config = dict(
    num_hidden_layers=8,
    hidden_size=224,
    n_experts=128,
    experts_per_token=3,
    d_expert=64,
    d_shared_expert=64,
    hidden_act='swiglu',
    moe_layers=[0, 2, 4, 6],
    router_score='softmax',
    normalize_top_k=False,
    routed_scale=16.4,
    balance_loss=0.00292,
    balance_bias=False,
    init_std_router=0.024,
    lr_router=0.00156,
    num_attention_heads=4,
    num_key_value_heads=1,
    head_dim=64,
    vocab_size=8192,
    norm='rmsnorm',
    norm_place='pre',
    norm_eps=1e-06,
    positions='rope',
    rope_theta=100000.0,
    rope_fraction=1.0,
    qk_norm=False,
    attn_scale=0.125,
    tie_word_embeddings=True,
    parallel_block=False,
    init='normal',
    init_std_qkv=0.0316,
    init_std_o=0.00739,
    init_std_up=0.0316,
    init_std_down=0.00493,
    optimizer='soap_variant',
    learning_rate=0.00638,
    lr_mult_qkv=0.7,
    lr_mult_o=0.754,
    beta1=0.95,
    beta2=0.98,
    lr_head=0.00799,
    max_grad_norm=1.0,
    warmup_steps=200,
    schedule='wsd',
    decay_fraction=1.0,
    decay_shape='sqrt',
    final_lr_fraction=0.1,
    batch_tokens=[65536, 131072, 196608],
    max_seq_len=256,
    doc_mask=True,
    train_tokens=572900000,
    max_steps=4771,
    dataset='wikipedia_en',
)
Below are experts of layer 4 (counted from 0) of a mixture-of-experts language model. Rows are named router (the router's row for the expert), down (a neuron's output weights, with its number) and show model dimensions 0-223. Each number is 50 + 15 x the weight over its row's rms, rounded and kept within 0 to 99.
Before each expert's rows: a language model's description of what the expert responds to. This comes from a sample of Wikipedia text that the model never trained on.

# expert 3
Description: Foreign name openings. First word pieces of non-English personal and place names, often Arabic or South Asian, in rosters and lists, such as Pal, Ja, Al-.
router:78 41 56 52 43 63 49 43 59 84 56 80 62 49 45 33 35 58 83 46 33 39 69 35 46 33 56 84 54 43 48 38 56 39 44 35 40 51 81 36 36 36 48 62 36 52 50 38 26 29 34 57 36 69 42 62 53 43 31 42 42 55 28 41 35 57 88 70 37 64 54 76 33 62 46 50 56 59 27 75 44 57 66 57 37 36 30 41 55 32 58 41 51 44 44 29 44 44 42 64 76 63 55 61 66 42 52 39 51 73 49 20 45 67 47 52 40 52 53 42 57 40 53 64 32 37 42 71 57 58 61 37 54 28 26 49 37 28 39 92 62 58 41 38 32 52 14 80 63 75 52 61 53 51 60 64 31 50 54 46 69 70 64 60 90 07 65 23 32 61 61 59 71 53 27 48 29 48 52 60 69 31 62 32 37 55 64 52 56 49 66 43 30 43 23 44 63 47 47 43 47 54 40 19 55 55 40 46 59 70 45 48 16 50 51 34 69 79 54 49 40 59 38 62
down0:69 10 54 52 42 48 46 36 65 61 43 47 43 70 80 70 32 47 47 38 34 48 43 74 61 26 34 58 48 38 58 51 13 50 32 52 43 40 56 55 55 25 30 52 81 44 40 52 42 47 39 44 40 79 76 53 78 31 41 40 53 68 06 61 30 10 54 69 46 44 67 28 56 30 40 55 44 76 41 49 38 40 54 32 46 57 67 52 47 54 25 68 36 41 45 26 50 55 49 53 56 37 56 43 43 30 42 41 66 61 40 47 56 73 24 32 63 53 47 63 68 46 53 45 29 46 71 62 50 31 48 76 38 41 40 44 62 49 56 15 43 46 65 45 79 52 48 42 56 46 53 82 48 35 70 75 63 66 64 58 90 48 66 41 66 69 46 42 49 52 14 39 62 55 54 58 33 24 27 33 07 53 70 47 47 72 48 58 63 59 41 41 34 43 70 47 57 54 68 59 39 73 49 63 42 56 44 41 53 49 42 18 53 49 51 80 27 60 58 62 64 36 46 57
down1:74 42 58 65 35 42 36 39 37 43 39 27 56 50 61 44 47 24 78 60 43 33 61 35 40 69 53 55 38 58 58 41 76 36 39 52 37 51 47 34 28 71 42 88 55 80 64 34 26 65 45 51 54 53 74 49 54 74 49 65 48 63 46 30 82 33 20 47 58 50 48 37 44 71 60 52 39 61 43 40 40 58 53 36 09 40 75 53 28 44 54 52 40 24 41 64 40 43 25 34 36 69 52 58 71 34 59 62 48 44 55 55 51 61 68 45 54 58 30 30 35 59 49 61 53 54 20 49 45 60 41 62 62 38 38 49 18 55 32 30 77 56 63 14 46 70 55 52 45 70 40 45 43 28 62 51 69 46 51 68 38 52 67 48 19 56 50 34 56 18 31 69 43 52 56 39 38 48 52 60 43 78 55 34 32 36 40 23 60 63 37 50 48 72 58 45 83 34 21 60 47 50 64 50 41 44 56 43 49 74 84 70 49 40 39 61 30 46 78 19 49 49 56 86
down2:44 32 28 46 35 40 48 37 33 29 59 75 48 51 76 91 59 60 54 49 78 43 61 53 74 57 50 33 54 47 58 99 54 40 39 15 60 49 53 36 46 51 53 39 42 42 68 48 52 38 63 88 49 52 40 30 56 34 42 63 58 44 57 25 59 84 67 58 53 43 44 84 55 49 64 58 44 21 51 29 40 75 56 70 63 34 64 61 56 28 55 54 23 53 29 55 85 62 56 43 40 64 72 48 40 68 46 42 53 38 36 60 44 38 67 38 55 65 58 56 54 48 51 40 61 72 49 55 37 35 36 46 37 42 38 74 49 61 47 74 32 72 35 61 89 74 41 61 66 56 50 56 55 32 61 38 38 31 41 50 39 76 32 50 37 44 49 22 46 53 45 60 32 45 70 41 44 89 63 33 44 32 50 37 70 40 58 45 69 29 29 56 64 68 47 45 67 53 56 57 59 57 52 24 38 24 48 48 38 49 63 52 76 28 65 21 37 39 37 45 61 36 37 54
down3:68 58 72 56 46 61 51 56 40 35 63 44 44 45 55 60 20 53 60 24 82 44 20 44 53 61 62 51 23 52 22 22 48 79 41 57 45 78 48 59 75 49 54 35 44 71 55 42 49 69 34 52 85 65 54 45 37 55 25 54 72 74 74 78 43 38 48 36 24 51 58 53 56 61 46 53 30 49 36 31 42 59 54 49 37 41 53 38 57 46 58 31 41 59 46 39 61 28 71 52 20 27 50 70 66 48 17 70 38 68 56 48 51 48 61 49 47 46 30 44 70 58 49 32 80 57 68 43 46 39 55 44 69 13 39 57 38 51 51 38 41 66 42 46 40 58 54 47 81 79 58 24 43 46 47 59 22 60 41 99 52 51 47 76 35 25 51 56 44 52 32 69 52 27 25 63 35 50 50 50 57 57 55 66 34 51 38 52 49 32 44 47 75 60 38 49 66 57 56 35 47 64 37 42 51 19 33 51 43 64 24 57 54 59 24 54 57 56 71 15 48 73 66 35
down4:34 83 39 60 71 43 48 47 41 48 52 24 67 51 79 61 70 54 26 38 16 35 44 26 59 37 50 59 56 54 43 40 33 71 63 73 34 66 31 44 58 63 42 48 31 54 47 49 51 48 63 64 62 37 58 67 46 26 65 55 00 69 50 59 67 47 63 64 54 47 94 58 60 48 49 66 60 66 66 52 59 45 51 54 42 50 31 58 63 44 64 48 40 64 39 62 35 81 74 36 80 36 39 26 47 26 73 44 57 65 60 49 58 54 35 44 55 49 56 65 72 39 70 33 46 51 44 60 26 56 57 51 64 65 64 58 56 69 41 53 64 47 89 50 71 16 23 39 58 64 42 14 62 41 69 35 42 74 34 70 55 47 52 48 66 56 77 71 25 49 92 73 64 45 57 74 38 39 55 57 51 55 53 43 54 73 37 53 65 81 61 35 62 60 58 56 54 30 40 53 57 51 42 71 38 48 53 40 59 67 54 66 60 67 63 49 47 24 41 47 33 50 42 50
down5:70 54 53 47 79 46 48 47 56 47 61 75 49 86 71 66 73 30 54 33 74 46 31 50 50 19 35 56 37 26 36 41 43 43 54 55 35 33 34 53 45 34 68 54 57 32 38 67 60 22 47 70 40 54 36 47 62 41 68 78 20 43 47 39 52 63 58 67 49 99 36 59 33 60 67 69 31 28 50 43 51 31 51 48 36 60 60 64 36 54 39 39 45 36 42 43 54 63 52 66 43 70 35 52 54 67 42 63 50 55 37 52 76 31 55 43 33 57 56 49 63 58 69 40 62 66 49 57 52 26 53 53 61 51 26 11 35 72 46 30 63 59 52 55 50 42 42 10 69 34 72 04 29 46 45 49 61 44 50 83 49 39 32 23 56 42 30 56 43 65 34 53 38 49 50 41 55 53 44 65 48 64 59 49 26 65 72 44 34 45 92 23 37 27 45 53 74 52 57 45 26 67 70 48 48 49 36 64 61 26 53 25 40 70 51 40 40 46 67 58 39 53 52 75
down6:54 48 78 49 49 28 61 43 50 64 74 56 51 54 45 56 64 58 79 52 63 54 19 83 61 30 37 64 45 89 34 56 36 57 29 36 30 53 46 42 43 36 46 50 48 57 57 67 48 36 42 41 19 61 62 69 43 63 69 77 60 35 38 51 21 39 37 54 62 63 36 45 38 76 50 42 36 16 37 59 66 21 80 64 40 63 62 33 67 56 30 50 72 52 37 14 52 36 71 45 34 39 22 54 51 46 40 48 55 52 35 30 49 44 21 55 61 39 54 50 20 78 46 50 44 57 35 55 42 60 35 55 39 34 43 40 47 50 37 49 52 38 27 39 26 66 28 58 39 16 39 31 37 39 29 29 20 74 35 79 38 59 30 57 56 74 48 64 31 42 59 54 57 44 58 43 33 88 55 57 42 55 47 78 57 74 56 62 56 41 71 61 43 31 42 65 70 40 30 34 47 45 41 47 61 59 65 37 39 35 75 41 74 60 76 49 46 47 38 30 57 44 61 51
down7:55 35 70 51 34 75 35 44 21 56 60 48 44 31 38 65 73 50 30 37 54 49 57 44 32 49 63 35 56 51 48 58 43 54 31 60 22 27 71 25 55 67 46 44 60 35 74 49 40 95 35 45 45 69 41 65 49 55 54 49 41 73 81 48 60 61 58 58 59 60 50 33 31 66 62 46 34 53 57 63 35 54 42 59 61 53 46 48 51 24 20 52 47 41 21 72 50 34 49 54 63 59 66 57 42 47 66 37 47 83 44 66 44 78 68 38 62 58 62 42 51 54 31 64 19 29 46 45 35 15 50 62 52 99 46 31 57 76 68 72 76 31 47 55 26 75 34 53 57 45 52 56 64 35 75 52 41 40 61 48 41 27 82 76 43 55 70 59 55 63 37 64 49 73 53 36 66 41 61 30 42 52 42 52 54 42 26 66 57 38 51 67 56 60 71 23 35 50 45 50 50 34 51 69 35 45 59 40 69 46 51 39 46 43 48 43 65 84 74 52 41 46 39 82
down8:47 53 30 71 70 46 05 50 28 46 56 48 39 66 58 52 20 44 39 61 51 65 64 39 37 49 55 49 57 27 50 17 31 68 54 52 50 57 62 62 52 34 41 65 43 54 45 48 46 61 57 44 30 63 35 58 68 54 60 58 57 45 44 53 72 73 45 52 56 44 21 55 27 61 17 43 17 46 75 31 48 28 68 67 44 54 89 53 37 67 43 75 59 47 54 27 77 41 51 41 52 36 61 33 28 54 57 36 84 38 31 34 54 44 60 73 36 18 65 47 40 42 62 35 39 67 67 35 72 64 57 53 60 46 55 17 57 72 24 58 53 55 49 43 46 54 29 60 32 63 47 57 66 58 47 74 53 44 43 60 76 26 33 45 47 43 45 42 31 52 36 54 60 34 03 25 55 51 56 39 65 12 54 52 70 74 67 38 48 52 79 31 36 59 64 59 48 42 28 40 34 33 45 55 37 51 59 65 62 57 25 74 43 54 38 48 38 30 51 71 44 48 70 36

# expert 33
Description: Taxonomic and author names. Pieces of binomial species epithets and of surnames or initials in citations and lists, such as P. lemoinei, &, Mc, van, Sch.
router:45 62 65 46 29 85 50 40 32 56 57 63 38 39 45 57 41 46 37 38 43 30 59 39 37 27 56 79 62 42 55 42 57 39 25 44 75 56 46 38 44 33 47 51 35 36 41 37 45 54 43 37 30 80 56 57 26 51 51 47 49 46 45 49 54 61 66 48 20 42 42 30 51 37 22 58 49 59 40 68 33 41 61 75 32 47 77 53 50 26 77 37 50 82 52 49 59 44 44 56 46 56 91 69 59 40 58 33 54 39 65 50 61 47 61 27 49 27 57 50 58 54 38 64 46 65 61 55 25 72 53 32 40 67 41 64 65 33 47 85 40 42 42 43 40 50 31 63 60 33 66 73 32 29 45 47 50 53 76 65 17 61 50 59 58 18 68 33 06 54 35 61 19 37 35 59 34 53 33 33 42 57 51 68 29 53 78 72 51 32 83 47 37 34 40 46 85 32 44 50 45 37 27 38 35 35 29 58 47 44 50 42 40 26 42 43 48 76 35 38 47 66 74 74
down0:25 52 49 55 24 47 58 31 22 25 59 37 17 65 41 38 75 52 55 62 51 71 53 45 69 49 32 63 73 48 71 29 48 30 28 42 81 69 62 37 32 51 41 86 37 29 58 35 47 63 35 47 57 68 37 25 49 36 52 27 38 46 68 41 44 31 25 44 49 65 50 43 40 51 60 28 58 50 49 36 39 68 61 64 57 51 30 33 15 89 59 58 49 44 48 54 59 72 53 55 55 47 47 56 72 78 47 68 45 72 39 28 56 65 78 56 69 57 57 63 41 75 30 49 67 59 58 38 77 44 73 53 37 75 41 73 47 75 59 63 33 28 42 51 45 39 54 56 41 43 51 59 66 45 42 70 54 51 80 42 65 42 50 48 67 66 52 44 45 75 79 66 53 54 56 49 69 77 37 48 37 82 55 41 37 62 62 55 26 50 51 60 52 22 52 57 48 41 49 50 51 44 57 62 50 55 65 64 61 47 53 07 44 47 92 81 49 69 55 57 48 60 69 46
down1:64 32 70 74 57 54 55 48 39 40 54 46 69 49 68 42 58 48 46 54 41 55 46 50 66 66 51 34 46 73 44 60 36 47 44 43 59 69 43 57 42 44 47 81 45 38 43 32 51 58 58 50 72 58 50 44 21 64 39 51 37 46 44 33 58 40 52 60 58 54 59 35 39 56 51 43 43 50 47 58 56 72 11 57 74 48 34 50 54 36 45 55 49 54 63 64 31 71 48 50 57 63 33 27 67 26 24 64 66 63 62 41 54 01 51 29 56 28 55 30 58 36 48 65 42 75 58 56 24 71 75 63 36 77 41 23 46 43 54 55 45 86 66 34 35 34 49 55 50 71 41 40 52 49 62 25 84 18 58 34 50 63 76 37 64 27 46 54 07 45 34 38 32 35 45 60 42 66 50 57 34 50 36 43 45 58 29 52 60 31 42 52 62 40 59 57 38 36 69 75 80 48 56 36 57 41 74 59 79 57 92 64 71 51 33 23 35 21 39 18 37 56 43 51
down2:49 62 22 50 27 09 71 23 24 49 36 43 38 42 60 62 57 41 56 36 61 69 91 51 42 78 39 66 28 49 49 30 50 65 50 66 23 54 47 37 57 66 67 45 37 62 63 49 68 30 29 54 59 57 59 39 29 55 72 48 38 55 64 37 41 49 50 76 41 56 64 81 67 31 87 52 71 56 87 44 45 24 48 63 55 36 45 59 71 46 27 29 59 37 88 67 43 61 47 33 54 62 32 39 51 62 61 41 51 48 70 56 37 33 47 47 39 25 43 50 36 59 51 47 42 40 52 42 49 32 57 63 40 42 51 38 68 53 42 43 41 30 67 62 46 29 59 42 49 40 34 72 67 60 63 44 45 20 22 60 72 57 43 34 69 35 30 57 76 23 54 30 63 37 82 39 66 49 31 73 48 33 62 61 55 39 34 45 54 60 18 44 49 44 78 54 51 64 60 45 58 27 27 30 55 39 55 55 43 48 51 53 55 64 78 61 41 59 44 79 63 50 35 29
down3:66 35 52 73 38 62 83 47 25 09 34 48 70 47 42 45 68 64 67 59 58 60 61 52 62 60 62 27 55 51 45 10 44 58 50 59 52 45 30 39 76 73 44 31 31 42 19 61 44 41 58 61 52 44 57 29 59 65 65 36 57 25 61 58 47 70 46 28 43 46 41 34 48 25 36 41 61 70 49 53 30 78 55 34 44 52 45 51 54 79 46 33 25 74 62 87 50 67 51 52 40 71 09 37 60 48 69 52 47 51 53 49 60 54 44 62 60 45 78 40 55 43 53 40 33 24 41 47 59 37 31 32 36 33 47 51 34 58 69 33 33 71 56 54 59 28 39 46 35 41 72 52 55 18 39 42 52 70 47 63 50 21 57 52 45 44 50 63 44 57 39 46 34 40 33 48 42 61 55 69 56 29 59 75 38 57 56 49 65 43 48 54 86 40 14 61 44 19 45 51 70 50 82 40 30 68 33 47 60 42 42 76 55 40 52 25 26 40 75 74 40 47 62 54
down4:29 45 52 40 57 44 62 26 53 85 37 56 43 50 61 37 61 60 47 52 53 57 53 20 81 39 50 19 37 61 19 59 54 67 37 53 13 35 66 27 34 30 43 62 74 48 48 55 40 28 53 70 70 36 67 54 64 59 77 41 38 41 30 47 85 46 23 69 39 46 40 38 29 28 75 53 53 49 64 58 28 44 53 49 47 34 58 49 51 63 48 24 62 46 41 57 66 24 51 53 76 57 59 43 45 42 48 24 79 40 27 57 24 43 64 86 72 51 50 61 30 49 23 39 36 34 47 71 48 39 51 63 55 55 51 65 32 45 69 67 42 53 50 58 58 56 52 64 51 65 29 73 70 45 50 70 65 33 36 93 54 65 56 22 44 34 74 53 36 63 65 66 66 64 58 45 27 67 30 46 36 41 52 44 69 57 34 46 44 54 57 34 43 31 63 26 72 40 48 41 51 47 57 47 76 66 32 44 51 45 69 35 62 31 34 70 59 53 68 65 66 31 67 47
down5:51 67 40 83 38 45 38 69 30 04 28 44 64 77 64 55 28 41 22 50 41 46 43 84 82 45 44 43 59 69 64 58 49 62 46 73 40 61 44 41 29 31 68 16 36 51 30 44 40 35 54 69 16 46 37 58 66 88 48 37 60 29 27 46 60 78 51 51 35 57 50 56 49 58 69 21 64 53 70 60 44 33 58 56 45 43 67 61 35 48 52 58 43 29 08 66 38 63 50 35 51 56 71 65 67 42 64 57 40 47 43 58 36 86 61 49 51 64 67 29 44 55 48 50 45 59 55 66 40 42 21 28 46 51 50 49 37 60 65 57 35 57 36 60 70 81 41 38 76 63 74 71 47 22 43 47 67 31 75 41 62 65 77 41 44 60 59 47 66 59 40 63 67 54 59 50 50 51 62 36 36 47 48 63 54 68 69 45 65 25 48 40 45 54 61 45 47 66 63 66 46 53 36 31 34 54 49 53 66 40 81 58 62 48 67 43 77 66 63 42 68 37 67 47
down6:53 51 58 44 55 78 53 74 41 42 48 52 43 75 56 72 57 56 59 42 37 37 19 82 56 60 46 60 47 51 52 62 58 35 60 62 72 61 37 80 62 60 52 58 65 68 38 37 37 38 41 61 21 46 49 45 26 19 51 54 69 50 66 49 48 57 35 38 43 80 38 55 53 45 52 69 82 34 50 49 58 42 53 60 52 49 34 39 68 46 44 57 54 54 33 31 27 36 51 18 53 47 57 42 22 39 58 41 74 36 78 63 19 52 27 55 48 46 70 48 31 21 59 63 63 30 54 10 29 55 22 47 43 52 36 28 70 27 40 35 47 49 60 59 23 63 22 57 48 60 44 19 44 27 64 64 42 35 51 59 12 58 57 30 40 52 35 36 57 53 37 46 49 81 67 30 38 32 34 47 73 51 33 15 41 35 53 72 73 71 46 44 27 60 49 55 42 50 53 20 53 81 18 54 48 44 40 55 71 47 51 55 44 34 58 27 64 56 49 63 61 50 60 62
down7:54 38 10 55 37 55 25 35 59 34 26 58 71 33 67 46 64 41 50 59 53 34 49 49 24 56 52 61 48 76 42 30 58 36 52 48 52 50 89 50 77 44 47 46 61 48 36 56 52 51 65 44 60 41 61 43 45 44 50 59 41 78 41 48 36 51 69 30 50 48 36 48 24 37 54 43 30 57 38 62 83 34 35 68 65 69 40 56 88 78 56 55 60 44 53 52 56 50 65 53 60 42 52 62 40 41 12 09 52 55 66 39 40 41 62 37 13 27 61 99 66 66 72 69 21 51 55 62 23 29 46 32 49 15 51 43 47 48 66 41 64 59 48 38 37 48 55 47 22 42 45 55 68 47 16 57 57 47 46 47 36 57 43 53 54 14 53 86 37 51 59 46 86 49 63 66 21 50 58 39 52 67 42 42 60 59 77 47 35 45 26 41 38 51 52 87 54 38 41 69 52 61 46 51 58 66 51 46 37 56 52 53 54 33 32 47 50 68 61 41 62 52 42 42
down8:54 47 15 55 38 70 55 47 35 48 49 70 53 58 33 71 58 75 51 73 44 40 25 29 42 51 79 33 57 49 52 68 44 48 70 14 46 35 67 12 17 12 64 33 65 49 25 43 47 40 46 43 73 52 47 51 42 63 51 43 33 39 42 55 47 13 56 60 43 45 41 47 29 65 57 44 64 38 40 55 71 59 36 46 48 42 45 43 40 18 57 39 54 29 23 47 54 50 63 38 42 48 43 30 70 57 60 48 51 78 31 57 43 69 61 20 39 70 59 60 59 66 84 57 51 11 40 56 33 57 55 74 49 57 59 66 71 38 66 28 41 43 35 46 48 47 72 51 34 57 82 55 82 52 58 42 52 43 29 55 82 63 50 73 55 67 48 71 57 56 45 39 50 55 54 36 68 55 20 25 45 41 57 56 83 55 41 27 71 46 37 56 30 69 52 40 63 54 63 61 60 29 50 37 44 51 50 48 47 34 30 45 29 34 55 63 47 61 94 43 50 59 53 52

# expert 50
Description: First-name openings. Capitalized opening pieces of given names or proper nouns in cast lists and name lists, such as Jer in Jeremy, Dar, Am, Ul.
router:32 38 80 53 32 53 20 73 49 34 54 54 41 56 40 52 40 39 46 39 32 31 67 45 67 36 42 58 61 58 14 56 71 61 42 24 60 70 61 38 48 35 50 71 25 39 63 66 34 55 39 63 47 71 48 38 43 53 42 50 82 42 26 61 22 57 71 21 44 47 42 42 33 26 54 49 53 61 28 44 42 30 61 28 54 59 62 33 69 38 63 52 33 22 69 46 70 55 51 32 75 33 72 52 28 29 63 26 66 52 73 50 36 40 42 25 52 50 44 56 65 39 58 55 67 67 40 39 51 72 53 49 60 45 27 40 46 51 27 58 67 46 53 50 30 62 39 27 51 37 60 45 36 30 47 87 59 59 48 66 41 38 57 59 42 60 54 32 28 55 34 41 57 65 34 45 37 26 43 48 71 66 47 47 49 48 28 69 62 46 77 37 46 35 50 21 68 45 48 76 37 72 55 32 53 27 23 49 10 78 65 57 43 47 47 35 58 69 42 37 43 03 40 56
down0:44 46 62 47 50 53 55 40 56 38 45 60 55 40 47 81 75 60 33 61 51 78 77 64 01 32 31 56 33 34 44 33 59 70 26 80 57 40 26 63 48 55 31 66 54 57 53 19 56 52 47 49 47 41 48 61 63 53 57 64 37 57 51 53 57 44 09 23 58 51 36 73 84 50 57 45 41 72 35 52 56 55 50 85 35 32 18 56 51 37 64 47 63 59 65 54 26 55 52 41 81 54 53 54 44 57 57 43 54 87 38 64 40 74 51 67 48 57 48 64 55 68 52 46 78 74 42 53 54 44 53 48 32 47 49 52 53 49 42 31 54 31 60 70 78 31 45 55 54 69 47 62 56 54 51 48 41 46 46 14 67 56 28 16 43 71 50 40 56 63 25 47 46 49 52 39 23 41 37 34 40 57 41 27 55 30 50 34 66 61 38 49 79 64 58 71 51 51 54 21 50 74 23 53 85 51 27 41 72 61 21 47 47 67 36 55 43 47 62 32 58 70 67 50
down1:56 44 34 79 31 80 45 64 78 30 46 76 72 59 68 59 39 61 49 68 45 54 07 64 54 45 58 46 64 58 20 71 35 70 14 40 66 31 33 21 56 47 62 18 54 43 57 64 39 42 34 34 56 47 49 38 42 45 74 75 58 50 62 62 30 30 43 48 32 35 63 50 32 74 66 43 42 68 54 39 18 34 57 64 69 28 60 36 62 49 39 41 60 38 87 37 25 52 54 49 49 29 59 55 56 47 49 38 36 58 33 64 36 47 59 37 75 75 32 54 47 60 38 55 60 35 39 56 50 64 57 34 38 59 70 52 80 37 46 44 68 62 44 57 51 38 19 66 53 42 72 56 73 58 51 61 20 53 50 38 29 69 63 52 71 68 67 92 33 54 52 45 59 48 33 40 46 29 52 62 40 59 47 82 35 57 32 52 35 51 47 47 46 69 51 48 27 50 46 33 48 74 68 42 42 43 53 39 54 46 36 46 60 43 52 53 28 49 57 20 43 32 76 27
down2:36 41 42 55 36 58 65 44 66 69 55 59 48 38 45 53 53 52 34 66 50 54 50 37 27 70 41 28 40 73 22 58 60 48 60 59 63 59 50 49 57 53 56 65 27 27 49 37 53 31 45 82 57 50 67 58 33 67 51 23 38 08 47 27 65 73 41 53 71 42 74 36 67 54 76 44 34 34 32 67 50 59 68 21 57 53 41 18 33 34 58 30 50 36 67 35 25 20 58 59 50 54 65 29 22 44 29 62 54 57 59 97 41 66 49 50 60 38 38 76 62 20 65 39 70 56 34 48 47 59 56 84 58 39 52 61 66 35 73 64 14 47 63 29 65 64 70 50 68 45 31 30 43 20 40 46 50 27 35 57 67 27 64 68 56 52 64 37 46 49 60 48 49 58 44 61 62 44 63 39 42 49 60 63 60 34 45 55 57 49 62 71 29 48 39 53 53 70 65 50 53 23 36 27 53 55 45 45 54 25 67 26 61 62 59 47 81 54 43 41 54 80 38 45
down3:56 26 39 53 42 58 45 40 60 27 50 50 17 57 68 53 43 44 51 22 63 54 42 20 52 35 48 35 57 36 65 50 67 49 61 62 50 50 44 39 46 75 60 62 48 53 63 73 49 38 28 51 65 26 61 24 65 67 46 36 73 42 72 65 15 86 44 49 49 41 42 21 65 27 47 62 47 37 47 22 19 26 44 53 69 33 35 52 55 47 49 38 64 55 62 68 69 37 60 58 77 49 44 33 62 33 52 55 34 67 47 75 72 36 42 29 72 58 32 49 77 42 84 57 53 50 39 44 41 30 46 44 60 63 62 49 21 65 37 47 49 58 55 72 31 32 47 60 74 50 66 40 11 63 43 65 41 54 51 27 56 50 51 23 39 40 60 21 23 53 51 53 59 59 32 50 40 51 64 64 57 50 68 35 66 84 39 73 14 49 58 32 61 72 57 48 56 51 86 70 53 68 65 64 21 38 33 56 41 28 55 59 43 55 50 36 45 44 45 29 34 48 63 53
down4:47 25 49 56 64 57 62 62 37 46 64 41 66 53 38 78 61 62 89 95 48 67 59 45 70 31 35 35 61 36 54 43 37 58 28 82 21 66 66 53 71 63 47 46 04 68 60 78 47 39 55 58 53 56 65 49 34 56 62 49 59 52 32 47 28 48 70 51 59 52 57 41 59 66 32 52 42 30 55 60 59 51 51 48 46 39 10 43 48 24 51 27 68 85 64 34 37 51 49 69 46 39 42 42 34 43 48 36 23 50 58 30 49 42 69 40 35 74 64 35 79 75 26 37 82 32 35 56 54 55 53 47 41 45 75 51 35 39 49 31 47 40 61 50 42 57 62 18 48 55 66 44 65 63 31 62 68 41 46 39 54 69 17 72 37 49 70 30 30 45 72 45 49 54 65 55 72 57 45 70 52 58 38 47 35 42 46 69 30 31 70 41 43 62 35 54 42 48 34 62 46 23 33 44 62 46 63 19 39 52 44 52 42 65 67 48 17 55 62 59 30 62 54 51
down5:63 53 24 44 52 57 47 45 87 72 81 53 48 44 59 69 31 34 39 51 59 51 58 55 51 65 40 69 54 46 62 77 54 74 62 41 52 36 42 24 21 35 32 53 43 45 67 46 27 70 29 41 44 50 40 19 57 43 43 59 43 41 54 43 45 64 35 44 19 75 47 63 38 46 58 67 55 37 43 35 75 21 40 37 23 32 60 66 53 41 36 64 43 44 43 29 67 31 49 78 43 45 27 41 44 42 38 31 45 78 42 38 21 44 52 37 29 61 40 45 64 37 42 67 39 40 55 21 66 27 62 51 39 40 61 50 58 52 43 36 41 43 39 48 51 57 13 49 65 69 27 33 35 48 60 31 37 51 48 66 41 36 64 81 49 74 72 39 43 84 73 45 42 44 54 53 65 52 53 65 54 40 59 57 32 21 29 51 47 56 53 32 69 63 50 57 45 79 56 33 39 82 36 89 47 84 47 46 48 21 69 35 37 35 62 44 35 58 47 38 54 50 68 80
down6:56 71 49 57 43 61 67 53 64 31 52 64 32 61 47 64 32 84 45 56 66 38 61 43 43 41 54 57 47 46 57 34 64 47 45 61 48 48 44 31 66 61 59 76 30 40 41 42 35 57 20 44 36 57 48 66 45 61 50 91 50 69 40 70 40 52 63 72 52 54 52 57 89 56 56 74 55 24 50 54 43 27 52 48 58 64 52 58 38 36 71 74 57 24 61 55 52 55 68 25 60 52 49 58 26 28 46 55 46 53 49 58 46 31 67 60 62 32 44 62 45 39 43 25 54 96 55 77 46 78 89 52 43 45 41 31 47 56 50 49 30 27 50 50 73 64 28 48 35 12 43 25 65 42 75 27 39 47 31 63 23 55 57 67 45 46 62 57 50 38 43 42 30 55 33 48 47 43 28 54 49 70 62 31 53 43 76 23 99 46 33 50 48 48 44 24 48 25 37 47 54 42 67 45 44 61 69 21 30 57 73 52 72 34 38 49 54 37 42 61 53 45 69 65
down7:67 54 58 43 48 23 73 35 00 48 53 43 50 56 33 59 65 56 49 55 44 76 37 30 42 71 29 69 41 49 35 63 53 51 36 60 36 49 46 42 43 37 27 34 59 28 92 62 71 63 64 50 61 47 25 50 64 63 46 54 46 70 41 35 40 49 52 47 54 32 45 69 56 54 59 44 84 59 60 74 34 83 29 66 52 42 65 31 56 38 53 58 33 58 49 34 70 48 34 33 51 55 14 69 29 54 58 31 41 74 52 10 57 20 63 27 46 70 46 55 71 41 49 42 51 35 49 77 62 39 55 37 36 51 81 53 70 66 55 39 58 42 40 68 37 53 31 62 67 32 51 39 67 38 47 68 51 35 37 59 47 53 42 40 59 51 59 46 58 42 48 54 55 55 43 86 59 43 52 59 40 25 64 56 31 61 38 66 40 07 27 52 32 44 38 81 58 61 42 40 49 54 52 61 78 28 57 51 62 68 34 81 31 51 63 42 47 63 63 32 73 40 40 41
down8:49 47 33 62 44 53 44 54 75 51 55 52 54 38 79 46 52 82 86 53 40 83 50 44 47 54 36 59 45 71 43 78 57 37 34 51 65 54 60 35 52 60 39 39 38 65 55 44 33 59 37 58 16 65 59 45 77 66 49 44 60 49 53 63 58 69 51 39 51 41 24 33 42 60 69 26 49 60 29 59 42 48 57 58 45 25 31 26 66 75 63 54 60 36 36 61 59 34 38 28 42 55 54 42 52 67 29 64 71 74 61 56 52 58 46 83 21 71 63 60 41 26 69 56 52 49 53 61 77 40 75 62 45 63 79 59 39 45 43 76 65 62 63 28 15 65 76 53 49 74 39 37 39 20 35 45 50 31 70 50 47 62 64 44 40 44 39 51 71 26 51 57 33 81 46 39 44 42 37 53 70 45 47 38 43 59 55 55 52 73 72 27 46 62 38 62 67 45 64 35 52 29 41 21 32 65 74 51 51 54 28 57 46 68 54 33 81 15 39 37 82 48 43 39